Experts of a small language model: vocabulary 13750, 3 picks a token.
Below are experts of layer 11 (counted from 0) of a mixture-of-experts language model. Rows are named router (the router's row for the expert), gate (a neuron's input weights, with its number), up (a neuron's input weights, with its number), down (a neuron's output weights, with its number) and show model dimensions 0-191. Each number is 128 + 24 x the weight over its row's rms, rounded and kept within 0 to 255. Numbers have three digits each.
After each expert's rows: a language model's description of what the expert responds to. This comes from a sample of Wikipedia text that the model never trained on.

# expert 3
router:123106133141110134145108153131138111150089156179158113110131138100144133127136132121123144143139168189101117119156123153152078100118088104111117129103133130168152129145149144105140156125140102155122103127122139096071114149127157148166152170138137103099110082152167133085129142111135148081136104143156123175113148183155093085150118111112137139145123131118160147105125100124132128141148160159095149160095080137132121122130087146135105120143099089128106134147079123136143127107109094146129145113140106135157141084134114125134166115123161154120123185100178116121078156156117087116
gate0:093112091107135121164134125171114115136149126122094131087144123122152085119135122111129148142099150156145148126135107113118103109144146120145152124108122104153099112157116149150119109153140143135108133160097127138150158160100130111141081091157128199109145156102100146125073159106149130136134093100132127115088168120171151113082199128092099122102126139152146121144127075120163104098104096130089167152148114134160100111155076104118098108122096150125101158141110108138131111144136150164159109120106164159095100107149159129134125130124109130103134150128144120099124184147099146111
up0:123111109110130142082123167088118137101128143152158161067143127143082122134103154154148128110162166136176138149146153152139094109146135158097152093133131126110105131120150093068095142110130124113086131146117126115155114130106112118141089138130129148128129104098107105153128138154158120160137119145124079119150067141129139143134169128130127157103135141131091109126141105130152159124144128094177130158148121164111050105135126141117159135116140144127143135166180095085071090122128110131134165115138082119125129137155137145153083118165100147139136129131103154154142120107131102092
down0:147129102151170097108101157189135140122085126119130151101104115150121136108140203126128108113173115148128136129148105135128142101158152126167149156144119172129143128117150123101105142104117152143143147174111102120181091095075138114115134154155119137151179098126084132141136139127116108147137122146120146087137110137154128152142128107104097149098126152109165122136094144133153147129150113129126090122163148140131104125167124144166133095125105118112177111151152077135151151165150100124131103101125138104131115105144114117150048118153111083095099146101097132099119147100106156115
gate1:145109162109127142155110126093131081150120140169179094118120103107073117127177143121161181107106105133151103115143110128096128109146104122144108110100113156161143095155111095140146160124139147122134149162150145110126118155112113115106136157118118132150118154128106121119157102117110122129128100101095163149149089154120111145118137118094168129151114146111143145134122131171118132074108158085108141124098088106120093108148138116069126107140140152148073200142129164136147164142104144109094081099156151119139119135132146125115126094126104158102167075134159130129108144120105101105
up1:182150172135135154123115128139095184137128141117138134111108125118128120103126152130122162141111133138171145114131130064136108163151107134133138125180110135131105121173158146093130152115121118146138141179137110131141132127134146108116155144102123115133130124066091149116167150128149171123137132134211151131144128144114117125120124133118189180116100104174128112138163111145131144129132118134186143147149132146168111148139102119141120117159162160119097122177216156171129138124156124094105118139135128137121130160128147107126156103160141127135148134141137129075142142110146161102
down1:144154131117108135115117123127121129143115127164098115116158110125111104130138161122095094132099147144121122104116169071113133075116133096111118168086106116146123087135131117137128130173120120102179093124116144095084116173119133136112153180169118126097135129181118135136125140125124142118177113125131113111179107103133147145098136119131105114108100126121091098058112111150145136084172129128130116103096135176115141113167082103148131163129166126134088141099141164143120139108122171116151147096129129149136113143123069085139138128132108140138091144172064146114132136128145111125
gate2:129140123109177111117167123113102143160125117122120118110111116094157110143133116105069129174107131157141130141133140126150100132118126123152142126098155101170110126096152138120149160154091110084069110140124101114145093133119079128129113107120114140128151148137109108142136139168103101120113112091146093107154156099134155169110168152144095118098157172188166156130110116130112123099112158149122139142123177092113107159125113130132091144130107142136176142174106142126127121165156147170118126152124120091157151107163130156207158159141164118147115156114132094136140135115145127110
up2:178126121060151122145113147152141150156118115114102145129115087089153086141107107142081133126110166153152112122084147121113098159150125122169152126130117153113100134104126124095141117091117129128114116165128123110153141114109131123158117166117131137155091161158130166188146111169129170110112096150102188118152079124084118105113127126136102078075142094110146130112118127144134139124124165134160116127101139141138130145126116133132126122090145127149185150108098174101101094131162153170114074143103149121132124116132113118086119124094140101126098142155142146130160123119111105110
down2:134109195121126122136117101103131107154121116118074140104103098132130116138140109131082124114174179113155136140150099148124121155151100142106150089095184135160134127139150113155106132165114123152151128117137099139173132130149151113143112129089127132135128108123129154150108120155129140123138177113121132097129138082148114091132158176080122138147177160129155125141120120113123090088084173142102142132123139125143104161102105132119105143106151160151168165160101116114119129112100151145158127148184145165092080127146099142112114106094128138169137117059113119145121120129155152117
Description: Codes, currency, identifiers

# expert 40
router:114110112145123154146122147098088114138180088134154093120123146107139111094120106100141090127147126159100148133124151155143115118126107164126093101125120116179100115108078135162097131144105148137137105110114150113126149173150120128140110104169139169106101130109140111105088149169125153104105121089140142141118119128092099120139149142119146136139109082156105144108119124106136091112144112132138103184087114127054139137128108119135178113112091146112073114154108110141143141112092134146108131114179124120165091125144127111122099145122133136148157109128120114130089138207176150101
gate1:109119118097124126156138117138154116090159125110133112088166106134124132097104063150129127194134096115105128134193144160124135150171177114144073141128137111118116151174113121127131140123155132088081110082143119136139144145143119121145133111146130109114134118146125109106146143123172138108148110135138130140152128144117150134077173103121146175129119129103156197150163164138110126167153120108153123175105097132159135159086109125143148123132152129122122117098151104139080131158125136120172119137156127113108100089118117141126132086149134149125147119107138137081099145129134073174
up1:149147124126145142102129150113138125098113126098151114075155103131073154091126118103155103123125104170115089126130128112112118066140119088104135126128085125136116080126111159171154081104093123125131108095173140141117133139127124118123105182147131137165151134110162104144166119165088117144140121119124124067125109130168154122180127148156134157116142122133144103148133121127117106072171138136154143129170171111083102111135133146130138129094135113129147146160154146139087120081140141144139158075144132116098125119161123146130181098088140116135149134144149115166154151132107121144
down1:123126104119147130161163121183143166111112131117144125178129148126154103130082186139118129102111076160115068130128119113130127118124134129134130104096140160132120108152153095136155124120151115142170157104174126118126122129095132170165144148157106170117126174115103132154159105088118128139156104154161123111082114153146140100087143120128120190126110135135108162108086095151142150123172126105122126139126136096104109134151180124159099155111124118058112148117165127108115116117153127146106124105112135127109129121112119132110144143098137069128117114153108136138105139150062159122
gate2:153072136094134108142069099152080142124083158103093085138122124120136133114128115169141159119125125130114175102154170111126126149126106116108137058133118104099176134100159145100130135133107135098129119122123177090093102140157129157156063143131100125138122116147146163118152106126106114108152111107105129149163150131104157132161126168099139177153098143116138159135110088136160132107125093128135144093099135145097105147113149141140119124123136122111107113144116103102141157110179133138151174120129104122118116126079127121147098130086105145086155108113122101082140129118143107149
up2:119117119107132152110169111119137139149162135137147146103098144108153157092154145166100130130105122148143135098104132185131151099166108107142113112079147150141153147110145138138119065078155128104165088124105090079117125106135132149126107149165124162133141124151124132103094118148162105155140098128147088145148098149151077170113098165149096127137134102112131140151128104150155135119123107155110142056122098122118111079143101143135111121103146117137167138156147096127127116107154166140128112103145122138124153102147135158121128122166113108153129116129131110084151103130132074061
down2:146132146104140154127152139139122104124137112165098189091151096132172109113140143076133124128145100073120159109100104149121117152167138114081082105131121166134114120152132133114131159119145127115108146120152159110147112134109127164103144154095136171146138115122167121116141121116135090152153148164133172127131147106152149154095130112121173157154155134135111147107114103055141106119169115155101139129162114091140095150165150099116147125113106090166167145123112145158121088112138125132215095127141098119161108147145136153122131165124090138148125120155143109135102137134108137137
gate3:119132139129140118110141140125109076169113118123136127083153158113175081140161109114130091105114115156094127164136125112131146157132117116129135131181167111141158118148144141111162108083133086144118124104119080155139144102075149107147152130147118149130145135158157141083109119154162184123137154147126127126083124099138150113149138161101107137128119124122115138117125121152092122142180112108098169132172129149108160125103170115149150155124119156121115123107128124109132158103124082121153129164135089071113113112116128119094113106135117114109131104176112093121133129138136033145
up3:107123131160104125163112102105106117131094128147150109100147153157126130136160098150135131131151156128126159130130157131117121099141159127159138138091156150113116149143126152133142131136096069142110092158110143104116117139078101184116137161122152180125126156134122107139113152153146150111094150138101135127122134118168115125130113126090142140112152094102144144120073105135118063139104067126121150168138139177139105116112109103109117127129105162135146133147084159118126156150170059137154155130132074090143136119124122176117146139082112141127096084150114139108173116100162148132
down3:090150130164120144140112132162130121135119119106137142168101147117175151148164113115154124110097161163103132134125124142124147158108110138178142158117120119122106150121085118131129121122114135151123134123173113113139150146113152120145143170139069101134150139107078172146126092163146163140115135112170081151136161129126140122148130176120090150138103146074087187099134120125127146149126166107129120133146092135130150138143115116140142116115106185092114152099080157109139148133089091100147106139117150100159151132102163112121125111152117084140157090150145097110131094112107119189
Description: Roman numerals, first

# expert 13
router:148159126162139111103138153095128101163089152150138139125123118112130110077146130111149167133134174158178156136127149155125127092137154164166142140122117145131127133143115072087157109132152085124106145141131139158134125145127124128062132133090154117098141137119164192131120174114121126086158148133131129150155124149129092177136120154110164104137111113119129123123113142096088125166065117098134166120124141108169137121124130163120121124134117069115130130172167137117192113139107130138162134138077113129120107092135102104137128111153136136165116112146103148154106092125112146110
gate0:118096102088121123142127118135161110091111142128147169144145107152163149166124127147156148136149166129140111140173120149123122144118132147133124162102128129146109145102144125131069200099133148114144072158116089107208095139151153093150167127140153165127143096124159102123115171135116132128134131066119168158153114157130159139128104132080097133128115085142113158110130136132137138132101134134079173101114136125134137152190128123084119116144131100141181160138106124122133151129123138118174126159145109143089136136142102124115117159094137130133135131143105119120172145118126119154
up0:141149080091168133120097154138164109122092126155174156139112148100117086101116122132174134101145136126155124136108149129131154149127149154075126134126130113123139110155170102111129139062137136128123109133109167088093122146132163140134142137137115159085114135167150161123123185102120148142122116090149135139121090086124176135103154127151138144093130183132112076195142163121107140156154149126161096163119117116120149118141086133095138127121144157121120147125125117138149100159147141165128135125112184165156127126122111138109128122147156125103161118089141166117155128100127123092
down0:136088137116197131148089143074124154127108142087138139110168124144113190122115172097153127129143154158144115119140096132117131196127132103116140106132091068120130132155135137112124125115141101157126114120137109143167089155157096198149160115141118124153133131144120134084153137136167185136151128137138140109102146124120099101116182153135105102106131152121136150134121110151137133111129150105145125144148109170127146092119103108098097093136147135130160102128148146127185084141136155138166139085121097111137132153132140137128155109124142095128135111178113148106150165095124124128
gate1:177147099121117137099113141153122144136122155160133142102108125138099148150151148104111137112144137135120165112145123159139130185132116106169147125096154087088170128117091125120104110134131117168142106110146093172164142140084151077125163175169141070121130105139139116132139123109094098152130131139104142146176171164160146124129137120142127124164108100144156093079124093141167075132117091143105113117128150132115083155096103114138168140127115128144150139172152166154100133166128098128125122132108119116081111123110120157141173156135134111140129148134161129132126161109093114157
up1:087182118063163119123126107116115123153145079115105050104136172158182149110111116111078093103126144113130133122111113143097122149133125104102154130101131124120122148108176165118118081127109152138112124071106132143157146135131153072120123135108136123138110130199179118149146108121134147121109140120137120101146137122163126127138162119087072153131136132108121138167142152108142123088110098115121117107165127125100112133136162093160128142134136137141158112109120119129116116095138168155111125115156159167137115118105125156092148075120129122110106150135152123124140137110084106144
down1:109155170130141154126144096176116152106128055094123120020113121139102138122176122136125115165149158124118103124121125143130128138160125072126126132107138172142171114143123129126135142096127134093156144141161104094140134077120132132144132153081119125124162166168126125142144142113130132170132110117162140185105143166149144135135156132154123092126161111156152155115127122127123181112101140136115160145118119139148129134096122147125122103137144082162113099128146115133151135120091136171149102129138097096136153175086141108144155114126126130146109122139167073147137126146123130117
gate2:139103127122128151123126109125115147182127083096121131165152119116113079144131162112106106136144125158117109130127141104122069121159096101152106151149150136126163126142100125117096138093124163089162138175166094133130138129124166140138122118113143115138129183143155171173134145128122152158107146193122115151138075082151133163114099137124127144119098109117125116130095098158101107113108142152112118109116109095150086143169131134155141098139119086154128131166173106073135144163134121098106086159131171077143162174107096117118122126138109150109136125123127147136111143148104134128
up2:171097144127100098128147144127124170126122132156117135132149135141098101147116150106147085147142148145121119112108069122147093147109158145139118133159106108164113145200111175120125115144118113096108155167146115122119102125148161151153143151113116106123177149100112168128156167106142168190138160124148118115134121156136125105117111161165151092117101139145129115127164087086143090110092143141160118107161114111093155088093150164138103160149126143113113139128169135106174172147127102108114096112146168115111143119146113116114124100133150125115080131136122089159120118118102094136
down2:109134129127079131145151069106124146096107137128118157061169087127119150140126131147135104121151128156154125101080131148139110117120078139125121112136119114077132116094176096135147147133090137118121148128122142154173148152136148109124124119112128085143116125124161197126080126133155141123174164148141135117165151127110148154137159117080135106152124125097151153145095144117158090124065136139130093137171139110114130134132100128101142155153112158154154085134150156122169123153124105131092131143140188096154127113122111151123159102148164104149132126120150169142120092109133129135
Description: Name-initial capital pieces

# expert 55
router:158109178153105155101153102125115088147085080137128137077123159134138155146148190141110147136114129120108097114109156159098131121134139148163096106120090134129112119133124155098165134163123099138093159143146162141100118158160148142082148167118120174136077152159136141124098148142104112112143148120114099121082182100077143131129116110143126148115154133145130131128096169106126150135116118082146096118171120136155106115124084165133136165111122162157109101130135151094159091174124142105128127145119117096169147138127113116144122157111132122127092120127140156174135149092117142122
gate0:092140162085165133169135132093117104110113157106116145094147172125155130098199111114107134144156139140121080171128138111135137120160096127110170141155132151144121148095144096138158144102097120153130116083086132113135121145131121112138144138128110151138130125138135142161127092138158167135109095123152118142120118127137158122114121123151114175123119121131113110141122149172139100099180117150113143167115138165138135094145120131132095120107118070095152165151108099160139153091153124072127150144115142095135136156145127142115130148120102131094115173109145076067086128083131159150
up0:166126117116131137122132083141127191099121138187139169165127149151076138174100141125086159128147147121164158104102107155135112143145119157160141141100139133138137102110146136094114108154120117109136138177115169096151130133083091143140134137146125142156112184127113127180130147140128084118157161131131133124150133142125120147121106131151130116109174131093129083102115170092118120121100121115144096117098114143083148112167105149134119104139138144159094098142113168156133125119101135111163109096148156112123143105136134140141147134113126121154089106157090147190127081142131105081
down0:116153079166129131171102115121169141138117146105148121117139131161128145122148102163085113113134121101116135138128079086152175129124116157107122139110151196120105106115120151106169095170154131104175152147117116114115132124107119164122128124114119160137125074119094131116091146097136092153116144197128116147117115154140129127111108086123166122122183122150119105118103103120139131115174183123146078144132094109085098126126125117153139137138130159161115132087122133142129155145131109158083125111085101101111128145136121174113122113137132136152133152159103131159130119165093080126
gate1:175137116135126168106121129126129115114120125102108136100156138109123106107155118104131109117141158120137119109140163093130140110123154126137164095124134132155145153109136156142143120153110103119089107105087134125131104113111156123094117087150130180081149166126118103097192183132113118129138156133142127153096131183125137142094173187173070157115140147122158123094122117099117104127109118174143146161112146149156107116138123156112146175142151119136145113065173119116084119147106147130132091128093155138067144104075105135125126148121129129098105133118158130085116114140126124131
up1:136063116103105152125158139129136140118125145126113121148111114141102161133178133121132109146160164133103137130140139135107138155113147161151138096153109142139155151117169142102085145150142143111132115132137158077156120139127148119119193164127100139144144109150129137093140145108102129093093106136117135111194125116095113082099113153134147189146156128130127133143133105092129085143096115139133170161082146179120136139117111167109150173098123145165131133158138179119132153120138118134170129108115174123152184131153102135128099108157098130106182157125118151155139139159121128149
down1:118112119117111147091155123134111153158080137135126146119146090205167130122164100155152111106098125120107167135143121120128140119141120169134123132115102130137121146097179165143133097162115116136105114099117164104096140160136089155109151170141089119141132133107107093102132132118175171127103135116124108154157163118140157128137145096127118128140082133097093125126142115125124126146129099123187131149128106098112099140067125135117152135130154127151152070163102148132122152138139136174140150164125097153135148114149153175133109107175087102135149124104087124147100120093128173156
gate2:114120118133128113126112168112135077113161085182124174118130178164134119132101144095136161107129148111177115123120128094107076145178132124146114137157127151162136091137118138079135126147090166130106109101105143099122145163122147111115134145150135092120139102094144123124132117152108108138110159151111138132103188120106108149159101154087080159154117125136105164141126129127105121078131166102159120154124128158136101095122086146065097108128138132131099185138101127164130121142129159117106141098121118084130129085111153131138156119091153133169122147129119135127096114119123155110
up2:078143111137147102118143098140143104093112135104105101141072127146124133101163115139108112080118162142141143135146163135121156132085153167126134149148114127141152154125143172140142127128174108129126165101093110128112139099146128153159113189146170126146153135127115139119122106102120180096124103132147118098124118098135135120136145073146158135066106148119122125163130121131152139112142163111110112131127153119154118094109100108127161119101120108115128129093152154097124150130185152127114105124160176143104105132151097172164062158141124113112148156120118159179139086147123162155
down2:160143138111137119138146154167137115027151155102143162148153096129118167123088161150141142147107171137112185139170118180156178114132124162110135107101133135094188152140113113155133112127115157092144145139124140114168141119101147174129134143084117101155126122113131123137105125122160096101100141146148160110149184132125174119104111157149136124116110112129153114145106136145129149126112136106115143142102160122151103159160110097131146106114141159093131128093124116115177138116119122104136138137103130108145136141112111126126171107097152148102152122147161127110165131170149164104
Description: Lowercase initials and headings

# expert 57
router:136140123117149136135160135160165128174135117098112126123188123124130122156102131115086117121149141089116129140140111157126178147157115118103109125134131142097111085123153074148120112143101162092152130152118102122123085153119095163156137117119137173128157152140102067100133155128105135139131094112129117142166116141130149128127140101127088171145141173136170104169144127115081148133163101152111110186104138121159132125138158089158107092101129114117114128146102133148086109138161118099129111151131095150104169141156114140134119158124134168099103113146163151117165152193131103143
gate0:113139166137152119108120094115133130106096147154145104130103129162109153149157097109114141108129138140116142126171125153106077109156144111134103134130109141211147134105169189126108133148115158146116071170114121123118115120119113136084155110120144133152113130137111162124139168137116126111213136160132127173118172157154120118108159101133120171168094126135111158132187146134110101133152144114117123160136141168109097121149112187076161101108112143150104108150108119154123097158151113123108081135127101112129148112148132129130119152111134126138116150120162094113150125122128149141
up0:165133128139088152127157129102163156134148159126145112126113142140197138156129108086138166118125142112094083149132107134116125139151126099114138072152146137156084115126103112123114101123141120116066156170115111109092116109148112151107159106143153168135102140136117160131070163150113159110112155127119152137154154123139127130163123136081111107148165121159131111160126159091088142174135151122136132119091102139140130074112131132163155175137138129106133151172119108108135120140122149103154117152114146158096145152155128169122128125107121159137115136121113176104137073126079097123
down0:135146099114127113141115120123155133125108175151115098156118137182126120161128111105120141095149127138142132146152126104099140118081109123085099125117117083131141191131108149085153118131078125125114142120119116091132164122147117212089147088134136151132122133109087131143108091133113138098158157193094104103102141061100133113108098142125111111128095167133100109105086103104105152159123132138152105129149100152131142118137099154161167142136143161139146117138117121104117111137128144121109136138109151111078115146142147153112116102100145155107112088139126118133098100120129157067
gate1:146166136123138091158129155119109137127131156117180086121157131154100137175143128128132160124127126132080104116117102121171191119124123125118126087113125154109122080104151111100128157115166114147151140135168156102140121079112158116151109125124119132126147090114109145128126131143108139101146123155129145134136138095155121144125104085124154077131149152169144082112109091088143149151089140160128119158131118137147120079133161097165128140129134133156088124120151118138137090127149135151123177124155152072171130095120152059126152139089139170109150123144123124153151154122133100176
up1:163127158121139107132128148092060145111124114148139088142104096129112145094147097123096133146082103138133084110117140142119106122108165106139118132105104118113128119128138159133106121157159128124157150115134149099120148105143123118098149140137114156107121126049117162117124174121093169111068145103144110166144145170119118077108131147078159144126156161133147081152125097164107121087147137141161139149126115124149143118120091110135118084150130133161142133120131134120104105176145137103189162119168155100136109136124118117121141125149165129142124118182107145077104114113152139141
down1:095121153116133130136127130129095121127140118137127134169141091130118134166129110074103136110155114149150150108108121161116120093113097129101138163136141084116102162139090098145122145077114158117094116113157149105081150144168146154140137129103176119099144096127145081149092128114121141168115129127145114133118176151138130106118107141117140111121127162104117178106139142146157112144113160101148094107112061112123115137147134183159131138127138134124162097158103144069190152086142108108146143110115131115134130173161141160103133118115115138165120094156185131124172116115159142119
gate2:137154104116141089110071116139114151140142135169126128105156184142115142147150137158138136107169099148118116113125146111100163154113131139103142126165098103135105162148158104097141053135172102108130121117126113117126159127098142151125126151064152127155124155081092112102113149126158120162136098111148138128143195098150147120098162148151117134148108134130143146171171143120120127153161144145121168119102125154169117114165154150152128124151090108130148143126112143140117126156173110143184146118158133137159152137136126090101097153137138136151150136125118153113145162150074132112
up2:108191144134097112127144159162142159138120107155096147118125132129108115082092147114165101113099140107117084109127164137128102100149125123108145125097133134158113162106160091106154163151154158116126129174091108145142117142149123101135099147097111102130116112133107117127164135105110106120094169144128093107138149089131141132147146125129154141129089098135123137096107148114148176098112124077122114155155148091129070152120143106113163139072115119090146116100089070149169114144151118146121136098123152139113166107104116117107115156151135126152177129126167149149082117130088114115
down2:105161115125113156123157127137155120066147133095182077158133075119136156100152105121131055131138133083090076101090100150150077131127157130135161129147121115174114113090117127136096159109127139163150105167067094142129109101110131144121119107147118141128163122155103107112125144135103142095131151133123089140187126138148151139142115129126086124069122090161148111148109141118144096109096100112150117118125106137153114127153148110124152138130109109167102111181112106108132111143131113149156136141137111142102163102130149123126121114106123144096133162133126085116123098112135129120
Description: Mid-word fragments, abstract nouns

# expert 61
router:101168142127127162122093129114100095126119122076070118116109104174164122163141134157126161119158128136142143147135099119118134170105111187115127119130112138105116103091150122111096115168163082145123127139120111140127107105166125136119129157154149131122142103099168154119124125163120114157208088129157130077108131151100125146133113122168139138130120077098139121124104147142157148141109122109131110127100100125155161183120106120133121123157136099110093122105141139115147132126079131134074134121087195164133118132149175149123124154145116152132134136118099122090088093130128144126
gate1:117104159122125123147140083099070127138111122107126159149133113138120140136104116141144058120115115094111141106130120134137137102106131078113169119129117117116189139107140125129074134125127094127158098113138110136118134140133120133131118080169104132110110158117128162125145161134110075159075104181149127143095104124150141144077123132122088165171077174155107122102131102135079108134133161125133150140095118140177096137122102122093115134150137108181084114149138149136089096133168094082136134124128123133175134154108118144160147121137128097134145121128108139126154095139137122114
up1:147098102136119119142112143133158135152110115179128118142077082113083145108104139109170138134141150129130094117123090099122089142147132127053140126126104144133127140125137139151160150118096173159121147165105136139114159139143125150098105118124111122131118101114118140126116144106134137108077100136109128102155077125154148125148157161183136128095115148128145096151187123163133145123100165093147129130112112152135182085113136061140152166133158143161186090143128101111136113113149106108102129141134083145102094149086137088107089141121123115107139134100147120127147112127128110135
down1:134144124183109088126138141166130084138149139154149125161110184132115077129137168091165172151160146150128084191144085148133123172132133134099158125090163118142146087127152146109104153139123100119094123163170107095122168152171121151152152147138151124150107119116148141121159147181133125093108116143103103106168110153172114114123100121141148135106122117149159152154113141120106129123127140115136112145119116167111160112134083120132153120133133134098179128141155109129101143133130103134107121131155108133099144140159178112134107125180139134093121166149087153130132128135098144131
gate2:130129106081120117132121172113097061068152111144135130144128117136134146149162121151140135151124116128119125158124133124110127130183155149096118130088114132148149200121108127118085126134114138108144169139121159145138179145133197145091139162136112115118118113110167113123143167157119150143139121122099106106122164135153135128139103094154142125121123113111129104089129138159107108098121089146097100129118126131112142137131201131115074115054111105128125196137148114140125122110118160140101130139145139175121106138099091098150109114144088133130118133147159140104118168142118141124
up2:140075136122124138132118107134130131133107106140155129067123111131069112096112155109145115080096144102113163107132136119139142075123113133123086127173102166133159110128105162124138115153104137152125105102138160156138119105111106136135102148135128106148117116133154143121098128116144127095107133108145199140124168166149120072103150110136172129125142145112110105083141110133146155100127115136126119120091149120138127131128159120143129094129153146083136160109153116107150100208111192135145147116142112094123139126096148131141145121177070120160172141135087126098122136124087115138
down2:115082086082141139113150103159137118126117110128136176126149106109060159087084144128127131135131121090117162119135123157135118124114116072108126129143119142114140070110115160158109138105098146098120127105116144119161139100122146142096113136116109127137124191154160132149074120161134126125143122106129154138107153124121148115141110191109151138126084097125088098104108094126104187099152162139128098139180128145081176122110175161142174129146121149124152113131101136131130127130136149138133141142145117109145117160140096123087152134111089107147138110151144169099117132126165120148
gate3:164125128116113105172135145117123139161144101114138138150133109137102129150173137165101082155130141149124118117117110133161073102133151111121104138162107105166153103077112090161119128122143122093118117132132073136122155123160122171153138109160123168130132145151113159110077117093154153117124092124089102126139110110150134141112078115169134100125112122096134110158135121137153118135141130129117149113104109124144116152116127108129133127079144118110156072115099110086142131120098078122174107156121100151119121129174092114156126122171072114118133146129089201119102128148136122079
up3:151088105116147100089127158104142146079121141140137151094115128111150129142108107098086082159050094166107116096144140125129143123101139120122172080110133094150157143109125153103112132108106171181151101094098142105107118168141139132136122102115137090118138150136152120090096116160134142122103126076123133145121127150129128134099118108128117153132104162149148161139125121148092130134145112136112128141112146102142136146154150161136124143130132118106146114137115120101136117111108151088076143127153169150093103137177099147108105152134140162094146144150166151156175145151069151093
down3:131157106125115123169129119163132149137112119148144108124141122125147138105122110153156089136130153088138141135127101191130142135094113135136147131137169171157119147134114139130143104124151115107151138152112154155164136128116143132139111121134141118067106153154097095173117167144093110125104138121161204167126095139114127101114132135105117094137127119123144122113098092138079150106095120167111146155097100162120151130118145134157162132117131161162125160111080154109155172167159112134078106068135061107127149124091104139138123114115138130159130124082111105144105152152124174130
Description: Re-/Le-/ra- syllables

# expert 36
router:137132134115120141081113139103136074120123140145126114118124142090127142101153115126155131125091093157117080157117146165118148081124121130103129127138120121110099132112102146121159133126100098140150076146149162101097085168099087117086099169124139136143125082161119171131149152140109148086149133149116133179112177134146156157164155112091127117103148096103103137171080125128122141128139122129147115111148144144169107128123095106156160077104131109118089120136126119109167086130130146133164179134111106138122134074179136124094154130116104139113142108158142122171113126103142141145
gate0:054133128120087111117094132132125124151106118122160123129151124111117145159128117110172122164118128107155122143122161135150114146149161125169136107117141149130125152175109162112103116146120129101113151110139136089173195139156132129168133135132137142154114152135128161126071165119119116111122133135086114118090109181138133102100117153113129138108132137098154111081167119101127085139138124142100128106151143145092097155091148140127122132103125086173121135114135152088103112087134149072136166104185120123187120122149089137147135070154107121113138113129150148099152142146137111126
up0:104116113151143106094144127136114100125150089137155138123133129159146104132150107069117134128125158095142161145131154160088118150134086133141119137087169098115120157120148147100111115125144074106084116150093108114129162131109100161132151108122159199137090168083140100128089130130049106133149109121125140148123097150141106093124115102123100134143133113100094117128145164103112125132112110122127098110129134153163141116140128154104113133111104130129104143119131106128116117085155093084104141131120129143138104139081061123194156130094123135094130123098161156095149130103135127120
down0:133153127113122120115137099146141118107120134120128169088115116127128137132126138106124134119127107139173139140107067125084110159117132140164167112149139136134168124102138092141144136088126090106160122100157113133111112130163110129108136161080159136142133174098109120172114161089139112087104120089079202114140111137143146156106128172145109091143151139138135175150095133124102147145101113107110163133138073129161133130165148141099170196100105113117107093138132098119141099110154162143164093133173125116163155145145129127142150128133150106140158125089128138129142132127161109154
gate1:145104134097137090121137154159153143075139169121096189099043111099144124135104132110126163115138094132124082140109147139105129113094126133117134149137148136161163105128133123116118157083112126161129136126142110126107162131076106133104138132156106097121104146060094140100136147073109132137128104097116155151136152119114117138134170123144118152136136147162102149102140102132103139114129133182127092159113160155149176130118182127116134121110115091117162127165128103101142147109122121135109144146115129084138143128097115079134075115147145127121161137138161128106147100153148113156
up1:102105107091112153167093158122170121103116131121146132130138118107123129156120137117136135102146122129139142158108129118110154079132091106106126091137133118124091143148124134071103134184133130121169169086116079171082065110115089144163177173128118109135150113113102123116116123129144130125167185112135129160129082142116138140131135089122147142128126118167135135130128146092139129102155151112143139137171105116113050175118106115120129139140143138158119106151131117141166124124168159102113145140116087144117121144098142153145092137143114110109140120184120106140163174121102131135
down1:163141128134134113134137129144140137135119136138071144102134092105119109126132146100101158132112133093122103151135136140121115138117128143155111162148159098104097119128129090174108132146104097120132092143118178113115146165157148116125127100150132130132152113120175142127112110126145123138118089107087134127104124129133145095184141123161171169158131151117131121163138132095145162136099154148146152095115136127104150147168127100122148075125177097105150126157130144177116143147152126141139144179180146103162154153154130101139123132131129145079201112122164120172135103202120161103
gate2:109092137103126134121107110123069147129119137140151171145110162123085137135129125098149136133127140137103168123130081137131134129130151108097120155123122141123129111095117099100101168090116153100108108120142124134125114117148153160125128154158129126068142087104130133124131122179107111148089121104083159173164153131097110123116128104107132114100146114129131096113113118111114160170138107071131110119094131110178119166119143106149145112140086164167104128132137147121087111131115128173163133155131177105184118096110122117096106142079147173088144145094145158141162156108101098118
up2:098109065140177154143114125125162099110120141117163119146149115103110113141076123115085152119150143154158130143127109119139144117136086138122165168167116107142132142135147148100102098093137135099119116114124154117134099132126113134155132115114132143165144134138097128135084162142096139073136101119117113119119157104139119134111124144153154095162081130177097156152101121107125115118119123101128145163103117139144155064122176131127115119121181117143147128104184108145099113118143135161152121097147088195099130143160111127127093127100190113146126170099124138152155132140108136089
down2:122147101126122087112134097103153115120141115165111103131134178144127131167102133135197145149125156143123124139102110136124087111129128106133111138124163122090145154129059105133127125138109154126162129139161123114120109161079105147164117161132138162128160126116127113133152123161129119143124129118121126129122132120111112124141122155159117171131093111139153152147110175170085098124118128092110176119104137145137170095128140107146151134074179112129160159136112137150093122137142132108105090153181108155149113138171150128166107137147092182133114199099108105091137125150155105144
Description: Word-initial letters after punctuation